Weights of a small mixture-of-experts language model, trained from scratch on English Wikipedia: width 128.
Below are experts of layer 2 (counted from 0) of a mixture-of-experts language model. Rows are named router (the router's row for the expert), gate (a neuron's input weights, with its number), up (a neuron's input weights, with its number) and show model dimensions 0-127. Each number is 128 + 24 x the weight over its row's rms, rounded and kept within 0 to 255. Numbers have three digits each.
Before each expert's rows: "comes after" lists some tokens at least twice as common just before its tokens as in all text. This comes from a sample of Wikipedia text that the model never trained on. Tokens count by the router's weight.

# expert 17
comes after: "ed", "s", "ing", "ated", " located", " an"
router:112154131103127064130096107114124141173168100179117127122103147096136091140123142117137080108104120085160139089136167134140192142089134084149130127130132155147127106112155124152107122115133156132131197146137130115144098153143137105172106125109121118143155102148149115092118146139106117117144148106146166128133100173114146074130102115137123146131151155089159120152106116119129144115144
gate1:100146157169116158130125137118140132111105101130157076159105116150106116138132123096145161129083152136127146149136131117124125136157137113174131104115128132142127161074120133129087119140165140117131111092135074087150104101105134152158127148104145133134132089075136095155085158088137092158137155177135155139125161144131124171129122176175112155146092147120101143145157149146144136118105
up1:078155097147142134120154142132123107132083125108149123111121116118126164131128137178095147133125145157147197138081170159144123135153115121077140120106112128122137119141160101101100132133147135171169168098092118111133109167120140140154122112133078086140143106128121132105168150125146164130073096133151159116130132077093106129157151141159158087128119120162144109121123137123125158137137
gate2:131116118155151130127126129156128152128113124130175136133134102110125141134163148115111114101121112143090152102152129120170098127133146135148088116117110121116157062147113133117113114126135095190137171120077054133126151107097102121121170136076144139156120111118115118140144097146124169100092081175153124143096136116106108138136107112107143080160082138137140135133142114099166153140125
up2:153097167072129165120101144107104118114167100123092174131077163154161122106139092174134137116127114150144123155117147082136175146155103143110099161108155123105114150114137127103136131095105103092124165161126148136137168143171107167149104088187148119131120133130118145136100119133155122124154158125140098136116128135142153131115148109109137128145145120131108177143132118130125096069127
gate3:137114151151105141142110163158142142159145194157152181160126134112114128129125162122150131104175114150125099118113106110115117144132141156137171129114111131131121106122155150153097134106121169116143084143146179116133146146130132096155068094104076115114134146137131119100108145095086098136161159080109110130125158108156173169156130120152118129153133102120144110123153123086152103146132
up3:124125083097181107103118142178124149128136077100112118143131116119110149155134125116141125102136140124111085156104208170167157120125110113127167125113121163134094148148090137122154129118142108168139097132141116147108169155086123118137132156153142101149128153112129123141103124134119146132149107127180087174131108094122106122153118124133132108152104154134145120124139160104061100155115
gate4:165145177117112105105115105140107160126167139111119099125123139131130102113108137123137159148152105148076139132122097076159170127138098072127135148167132141110137117158102166108106088145107145145094124108135118144140124098155108096145110131169170112117122113120127124138101118134109114107119113185169116150133120139105166117147094095084125087112067142122131140128125144105119075100102
up4:162112141144118108114087108082116129063117144119142109131118132120118097174135138124096145103150107158128151151121086081118134183161148126132105127146109136114134152159110148067116088125094138172095081122127128088138110139177126150148156141133167132098139143088129104175084127137108104105106108173148116161147137134092143153136120133132128109111150135127131144110111143095154131111120
gate5:122076160139128128122154142136136162135128116150098109095161088116132134142154114145160178084089138159174127113117146132084082161116154085112090123101109129138102142098082114099181124114119132192124086134138128123113128112104158146101160118108149110107115140125152130149116168141126167112126138120140155155119146115121164138085120108130115154122139118136095119154089127115081141153134
up5:117147116110179111154088089101103133093109097070154157143111138135067112086121135102081076124121096133117133116139090120162171116121118164142179117113145126107114137158139155112098118143133101061121115126155119105148136141120157120134092139119114136103134115145108130132121119100108087138127129124122162118163131144141063136177129147136122129120102133118161146144145133131156154122099
gate6:145097166149118156124131146108115141093127113106167136138127143135125128152134142139120120095146118096132146125104138127127111091126152184119116135085101146143109164162159173065135119154149089103134112089152165140129090115145106156113125133138132130088128153052139168108143129118122131146103140106133118145136156091096136147149181111080100121132091080129112099148144133100122138088135
up6:170104166115148134154115124122117161084124120175137156133114143197114137095105144153100118104173138130116166084087130091155137079166146146133158095118169141113114136137125142092087104143128116104158126139110134133145105110136122106115147105140140123140117143133116183159135109147121104135110128105158099136167150134147116100125193109122165130120141117123146129132175112105099099138087
gate7:160153109141086148127135112152132144110131159085130125110098126077181147156110125125140104177121131109150156134208116141173095112146135119143151123118101110126127153142114115111148140131144168143146137136140098113124131141142146122073131113138137088130107144150165090155140091134148155120120107084134139092147115164157126132190121136127107136117149153135111066115128156113095142169118
up7:092115171132124120115147133108124140146132097166130129131143155176093145079124150157118121100118110135082084136105159123077130155100141148167099142123133137141112094126139125160107134116142080101134119128117162139093131123076128143141131122130134187096116112124124155106108143146120076152141159169128126153092124105105147119072133161144150159136124107139143147142136092097194125121113
gate8:121101143128128149118158114138164158125133146138124130149144072127123101137146134111114152151180164135089114146149111144121125147135090130105131126129139097161154109146167128131141113109147100108107098142132174169110093095126139134093142102115113138130150184095122120175088111133121091136095104144142132129134116110085174126095179114106154136116099172120180121136102124131166178118165
up8:132176133106122119148122146128116121154148146163086113122157125113158132128098135151120095139072098136142133127143139111145141091135156149150139153091142172127114153102078114105117158122125158144140191113122142114167149158132137133107101142152093133144139104127150113099166140106129092110161137136119138077104149156123091132152061152148124121125132097154118134106075130090112109136074
gate9:132169108129126163119117126100140136104136132120160151139146108138114088122104142108097123097142107143076151129162105133152167172148134119060161133186147141123156112106158093142121090125114136088144126116130137137176119161131128146132067107113133139076155153118139129133134110118134162124159120138144147158159114133108140161133089133150125120171091122130077138172142112116175130150121
up9:176159141143130137126112140099140136103124124105142140103158095111095082116157139116151173123123086149105119139175113157123132127159087120097154123163155140133153114104149128122120129138144143130125123168123117109169095156115101135106104076134102088141114133146123101091163089105128104099124116141150156134172119121153159096139078101138097098164110149153098134118129075082113153113118
gate10:180115149113109151099093078096134102145101136102140127154130133147126140104138130106167144209082105079142166153149103132101110140160120117058154113141128131136129104096129111156089091130118132171092120135159118148103114143133137146093116132108136148140124107188138138172096141084125151090113134144125151140139153130156118108109112134154142121148121142113147120154097130129130133118127
up10:134121169144174113146112126089127115120077127118144130134144148140143126087087145103137149138148122085173144128159118157135155130138101115090137101134138104148112097140125136153101092125113147129102120105130107088141098137137156133106072116118134182191145104164109112113142124072089135103118114169114126116121131106137120064114146141098120129165140077105130109160103104101127112114125
gate11:126147152127154113115126102105096113136079130120147140163126091090172180161143125109107109130114100127104169133162131086149140115098135135135117151148091141114145156155123158109120106140141125137123142138115151123185133125109120107129109081171130123097141148189162110104109120102139115146110135121113119080156102161114078106152088101134093094140146140104162136150117139139164081145151
up11:139128133130097153099176137133129158126141106151084134081134130162105160118141104187140088106123164139146093161147123145107117142168089146120110147132148133146117136131156093143130119122118111135114137166155142151111163164091095133134112113114141175148125138084072137129145133203101140112105129140142124150133109148103136135133167120132108192137131106117129123095161144144086160126147
gate12:106121100140146160137090132124150093135128140100107152156129110144170120140161138124153152111158162091133145070158117171142144133158145106146102154172109147157134130137134104132146159154133096113101160171137133145144133134150180153126120121070121110132147121136105097144165147170135135153138112126125196108184126132112135158134101162146160129124145140105124087096131099157131121101103
up12:084106113124134203116099139129147116117121156094086137152121114103144137156148129117150172128144150115112154101124119183147116149158161061152086146149106117153144139164138129121125173155129098136105169157136134128122139138144162143121126116069145112129142113155107145162134123142144100166119119113128156092170113115104127158121125156162154146110121158086142079123133108119150145118113
gate13:103107168088137148108160124099079129124105123113065156172128115108110113124144093116108134160131117125096133105163115154122123166108131135133130113090105114105124120132117116108120128110095127143152104126148143116114124132122139086115133144105135122157140088153093089154127103128136146093135164118126139171161142128145123188089135088143137119190193112104120109140109136089085141099098
up13:140105109128168196151099160110125140098139126144134109146145115109119159144125149098149132143096107105146097144125119120133147111152125166144132164153145156117144151119146143151145106106105123133099169110088137136139147182145127102111151136108108085123127162137164153106139152116113127136158100140120188134131161135148107122139091174068110077097093114126158166105139146154135111156091
gate14:117147145143137150104149111159183105160103110109134159135160154081125121161128133144141149125114140101136123137110116149161165142150122096102172129100143107134068126120133111136110135154103132126120114134148170145106134106138132084129146158138081118140143171118140135157128096137128112085143199133121174117154167137106129092130058145167109104132128167131100144116139100151094126129127
up14:167151049094122170125133129166100119177118098170154109087146156122117109137133137134124135129123106170170111157144132128155095134117122136123173085161145118150090101156125127135137093144141141111086118121135116149064131134115140129139135091091121096152109121134106131131144117146143135145123126144141163113145113098129121100127154149130128145177160099132075154139164108114130101119085
gate15:116083153149115143153149112173162151109096072166138155119120088138122140085139100087152125150196118141118114097136123139140131134136086117150155149164149153150134150142103118083106126117087111090111149105102074140147112133127140144135154127109163144073148109123104152152083111138128143146120119123125124119115141176146138114071110104126154110090131110142149124135111129155106120107129
up15:112110125132108119166117134151114162143096106149141091116128107109142140139107131115144089146175088135127110127110094166152104129148072116104140121162131134084120105180092114075125133147145140118111137167106101176193079125140146133126151093141139121133132123117124145068120130144131121110133152130161156138122152165089142106088127102086163095097136110149116129104099125125098108127129
gate16:157129112125147125166120153157169139123119142175110133151140141136166144075122119148146130141120075135158106133183155133163125104091085100161118111143119098113148124128107124151162113107152131105129117111115113133134124117103134144081168103085131127114087132114114078136145160125100116102117130129125122114109138110144120090126085158105164091122101096069138108096125177113110082145139
up16:120110134122100104133121091158118101124137131049146145153140101108136142180119108095145143134152169122116119118116102123123131130107166169104157168120155139152108106108118134123109168163137137142117141125097132087112093109145132090144105128149116109171182144136132162143120082147151155130124124143084108101168138112117106167119138103185119119130138174163119181141118097135139114136132
gate17:109108155122173113144122123125107146104139142169122167091118124123103143135110123174090135097137147120138100110133135136136154082121105097152127133146157152140162148135117096136120148136117110146125092091114114092131142171156129183173103163128136159110120080106133158086110177095111147159142127093123136147142145122142137173146135148162129097153144142174100113135087151158121101136082
up17:105142083151136115140164086136137123097120112171164134167111151149159135131128157137107130102133093115166138151122159105072124124116109113140114142141138143155136119176127152160117092149129165122125129148150179091123073158131123145182148102131120104127119132113166112128113131140121101114098113144126108144149135135126151129144191152168132085124131107129082137099119162136093183121161
gate18:194118112127100150146117123111095141138142102159166172121100140097160142108085116177172102169112141121162109109144094159103157099118139126105140130165150135145134112130112114100115111170141135109143119166115115133076139137144137154132123112175113117130091129109177152125161138191117160179114091171137138114093127120119120125147116121112114115168133150148111127139135097121118114155128
up18:147116135109127120122148120123108081107104146140157166125110133094169112098099155182122111130112142152127125127146112136153151119086122126123127157128162116122150101094114122122069092121165155106131123138115078137115145156120149125158171144191121113121117138091155094126129104183140125169097097181129163120087117112158086117152106101134122108123121113135114141157083152160106124117138
gate19:130134103112130115090167158083040162107168134125145127157131124163126069154101146103135093129115119124092107099138138158120107133160104131071147092126109105144111100150146117125141168135159093117137134129139124108128160112111140133161115157159096065120120122126118154090119149095137131160152122111144157144147117112156138136113138098155140139097126142095145146150108134149161128103143
up19:120126141157155116172126143104133082171108112125120180139122164107155114084110123140144167121137159085149160144132144138141117150134108057128122128118104173105087136133101154182094108104107145142123170129126084101128104126153147128121121146132151133091118110132122147148152096128121135145131116107157134153123132113094092170119121110111113128166092155135065101134136121142108098132169
gate20:142133108125169111124134126120071101163128140088102137143155117139099071104148157151116105162127126085137142141135104097153161124108155132112087161126097133126144106129109131096091117116119099155120146116125176103116101137109146088156135107139130104115143098147123158109138106079128120130134148167093082150075139130169121118135150128130129110145094127145048140127172150140133135117147
up20:112111090126146139143155124129178154128142118138128122112156122167112134118162125164119147121152121088133118114154107095127130147146138155203127153107128101090123082163083128079115113115159129131081169090106152123104125138085160125139121148158159076123155113151142129134133130143157125151134124124126099150108162094149116152162157170132162126175147094167105126129153144140148139135111
gate21:140129057140130165180132111163118100136155127154118120155139155136128124139134103132169147126174143130133124162108123121113133121155134118148105160083106135111092106139129074135128139153078112151135129138128147111092154138127125130121160111126122127091144115148172156072152107124131165102112110171137169148149148138126162080154116131113113108153147095098110109088136124127056128120127
up21:148174152135130134111171097086134143117117163146137164153120074079117125113109120124080169097111110136165160132135170105108142130108137144123131128117126113096136133129128114193095145129141092088144099145107126156101120151162110154128104113107110146136117146110142140145116082107138160090132118139154143096109076107158120129138124140134148122182138137113150183135105130087106087121131
gate22:128123134104126116164137123112126082157142150094126128159140139147161118102135084141117130169158132204114140124168116131140158146123146095120117113192142105151185121165140132167137103117106133152103134133146150145134138126115150135095111110135122124120153082100146101088161105144112150146165124128116135104146137178106115142145106095179141132140132123139145080150149145104130111084080
up22:129141111058128081172158093150139136113091086108151128159148127104144168110127146148140139138126113156141129114107131079155144121122123163115110165094165123112099167155110110095102138104120134121150144120090123114130076144169110125117138157109138114137142129054134085139107125131145104146121106091108107130073120103163135133117133122127079130116130117115145110151160145102145137130165
gate23:070160132146108100139108122155123147097103105103132148102129103100156097113119110164159146182176116125121112131159150159142130139085124143121133175119130111116129097140108135140141126107145158178121132139153147140075162143110093145114105140108129146153127134127127121108101163151171166146123092097096147103117130138120124196099144086139103116146126108134114070098151140108120114118153
up23:103115115140093072145169121100114147101107136136124096138135118113141151119153138141075159111161122091149135098147097147087138180145118105143180127127105146157156121137090146129061085188094113142083142120131128107132106142120135122134130123142118132147152149142156095122137130104131122105065096128140147146167126140138145149119156119116151143148157097156121137114136134107156118089089
gate24:148091113122094101114137113120081139090138160164128113128119169119132152116118079125160139146118134103083096154141104105171142124150109129112175103125097120126153128145106136120123098150193133121120122135131075116135140169112137128163102185134124128112122106112113145133092161144127125098125119134172142118093101170101132079128141141083092163168105108114151139113146141145098161117128
up24:116123097143106110126152142139113114095110163132141099141121148116116176105102116123156166156120130121100077144150107113176159133148120144149165142088121098138130147139112134134114097135206133094109105164126110117133112163108110145153120189112127121133140113130148140155085161168116132124135139153135144117111099167091125075131140129101104137151107063094137143108165137128124161116102
gate25:112117144110137176119131149098158154109161116127094089115116119131096106116120146123140146169110153109132153121193133118115116134123138158116129152099112126148135114113151173093120135100163110096069112142112158099152148146160125132087071118141149145137148110103099105134122107111112130120134100153125159162096146114115142120104145107148157081104108124141078157127122129158075190134146
up25:173159142121136135182138157133163183083161105125102115103137112113149102101143139126183157116131158112113137147175149181094117117111098126098123125080107134106142136131121159151126140123104119100117108125171133084172159134130139133085132153112141113124101123119090107130102115107121124091136082184122097161141130110134153139112161124149134145164129094120141129122141134133127174125094
gate26:165144136130114165097128159163108100152152116149097125117116167184109147125135151141152112102150083113112121105147160108129119129150087147136097154110126201141150174143140149116156138138121124155091122160125091129096158147156113132127082148142143111104128135133141175084134121107142154152143101120130164175093154135135140124143137113128150116128082113158143153118115136171088162130103
up26:156101128160151109092127104118126140130122140115122171136135138132108110157134120140164137122110099084103110127121134118126114095120116091135132116058145129125151086062115147119139111151097116121149172109093099139093161141113132121110092119117138099158098152145116135083142137124116105139118128119128110095146114136138120213096127119121157095173141107136072141102123165085114095114144